Below are experts of layer 2 (counted from 0) of a mixture-of-experts language model. Rows are named gate (a neuron's input weights, with its number), up (a neuron's input weights, with its number), down (a neuron's output weights, with its number) and show model dimensions 64-127. Each number is 500 + 40 x the weight over its row's rms, rounded and kept within 0 to 999. Numbers have three digits each.
Before each expert's rows: "mostly gets" lists some tokens that are sent to it at least half of the time. This comes from a sample of Wikipedia text that the model never trained on.

# expert 20
mostly gets: " c", " w", " f", " d", " N", "–20"
gate4:527466438470488478539463584483426484558521498490501518522518465522586543557559486449534542511544587499477492535544462436486537543456583481504503517465513427473515534490472540491461527496471495
up4:522424596495502490442504510503518522452488461511546545540541493521496459469494512445519424479570513418478462486495530436515524446589534530494474549551529535528469500524461471526552474451590472
down4:568402517547468434488498555539477479470418497470518424432512542506413484440470514500506461501449462422453474518485516549512460489480458490539522533525494509542579526462498448449484457480487553
gate5:431503549521465495575550522476456531492552499500527576567482548524459515580454464485568452547546568563422537526472414561536430480479443506510510537552532435523487480472533471494436514473506506
up5:493483445473513512495451507508509522487452488483496469478525442463524464446518504519446504467546534476571430467518579472540522515418536452494524522476508565453526484505484493512541478469512489
down5:522502454509485492428496424522510494504459519530453529547517479490465522425481505503448474558484465566529488473545501495471466500468519499573481474461484495539480532470458476501448472505491484
gate6:518510477453519417507521537515493484507455460496510483411488484565534559458499473455503495510538467505474462485492489471497536483517442510522474498464518574455374526524512481494564502498445514
up6:512545449443571495492461527443417480542463452460515470584456483548573486446470473465530548484496512514485451559554498516458519540497477510486430502545507521459478495489492456500477547482459488
down6:506544480489531443482463461472494515491432505531463496506441521482454508471472504499555456531453503547550537532535495472489540477466472465534439497534550516487554525521536491508545464519485573
gate7:574506510475398484474513483522496467506474480466500518521476475441485489453620485486516522484556493548490502458500585494492472471530479529545525494442491496516476479504545498474477483511529520
up7:486477448473559532505474461452550534521490489544529516533518505475466513540569490499537470562468436470516496566542449488443554500503554529590459468541519554533493523481444526501419510512491537
down7:471522518508532466495542597511425500456573516560509513501530445515552543476523468491419509496554500482528516520421455526520466492505537504522548509389504528551598450577549475511471478487542523

# expert 11
mostly gets: " John", "ain", "pen", " William", "by", " win"
gate0:487531521440470515574470501477511442549518569464543534519503494444461477460497460532422487534501493563468513499513558495435456487536491481495460472547548482523494484517467506468497480585507454
up0:535588472498473557562482483487544578515479528447525469530542455563488481472487458536484459574542587496535467552564478578507431501431482491471449468480503455543503502490478456573485500494491526
down0:519524493515549490423514490524537521564551548543479414539445526528544421486443560509593500473485461514485475536526537493462469550480518507493491492462577519523501500502530530487507515520472515
gate1:517481570474459454536557516501485458566491522583513603500558502570509488432509534505473495494537438544433436532399516501448496490468533467405522505567444461457500459454428514527557557508492515
up1:387479542509440562438591475437553536492487573507558510445498560474443485533518506512447473470443501462570453510517560460522521487472459547506487504521447519492578490423503505583457518549501551
down1:589507471527453527548539453529522494498434562519451471460551449454472522514437415502553460471515459430457493499458559502524435456571493437520536480518475505504477489422433557485462497543441477
gate2:379514479475592592541524534431489536469512526528492510514525495556496451502472476498492511488539485535573545483525512432450469503467421444459490511487535474419533452494504508506508523515491509
up2:450509455477442485497528479483494459531430558502498502549463478469538526519483600559554508488465462521445433494546504545457542533502464517578546396505466444574488485513449509501525494612502526
down2:520468489472450487461509502448506547509531554534520516492517454467547472449491535521523454404465527485492488460556530502480489563551485490508480477454501509552524525478475464530434531544549443
gate3:541522495479544526492526554405483479497457507540459563517531529557508535441481567482449474502578526425434515483510503508542491473539568460442497547521450504522474527535469536470518456422509437
up3:496493387427548601576481515470437494493474486538451483559473396468479489585498481517556479520478459520526523415485534465471482543519489525481491472445517472440473503477461457535573484462481530
down3:555475503518572479547534561502518427471505514535483517565439468413461545481479537417506481503481605518473448480498435482553535492515526462507487467495542512530592556509534510574461530465542489

# expert 2
mostly gets: ").", " consider", " play", " including", " become", " provide"
gate4:426470496546545525474443527520525537558517502601501506583521459532423458514529456491510445475449528475489482499488491537483504530491524561505522460499503512462465470554505512465526440445472546
up4:431515415477457508499507471404497445454511545443395566524447490510510442580476455535510490526521465454524428480524546501501494467517520544490546502463490466498565513485480552506456509519502513
down4:510537474505488456581539568410472436410452481465516472517439532457448470555426481572529476492574540469456446440488387417485519545515527479486495451494493483428515494481546552482467510548555512
gate5:497436443482498431442512448537532543436496486468521523478555558618548456466503528512517496515555525554531491431483529446497450439535470468509534568495456584491496450507504487545508576489490489
up5:480496438501498545516420534473502424502505500527479473517416471478476540501553440502557514509491565542506536530567529534501533467479511477503446483512521471500495398469493524495475464515523426
down5:513551555436441468462448461493486596450459551528499536448509556538471461457618503469505477458470481511474499534458443540524487513516553539469434492537479516517542449524531482442465522511529566
gate6:513498440530512526535496510466444472507583463468382424509484574541506546568436449470507529541473493552472505523451476514435523522568448479471496509482494428464542490568510495463529547530425503
up6:475458560451508475472449454547535510468456500452550517488506407439522510464497518556456555469517484450532458460555512507487431498485564493554531480529527551567530515441509522544535529473576470
down6:556489478523483514480483494470446416597430466534520511498369530478520477474490489549509513536494461488568519518543514443515590560492619550506465535553531530535466474488506555458489541575483463
gate7:524530472530545434507536482427560525518528501546530485528468503521531538479463516506547520494514564475476575510544495488454464508477524550516537554517484513446468453438537523557469541395513533
up7:499497499511461520471414516433459547539516557499442515518435536483526528538509484509454473497433484515505473544552497540467456491515450463571513422492537503560569559478536447479511529574503518
down7:501507534513611457448475505541508505458524549443510510523515450487551483470444538502507488480500466464436482584434514453465537556541529611496554531557465477473527504500518590528520546539514518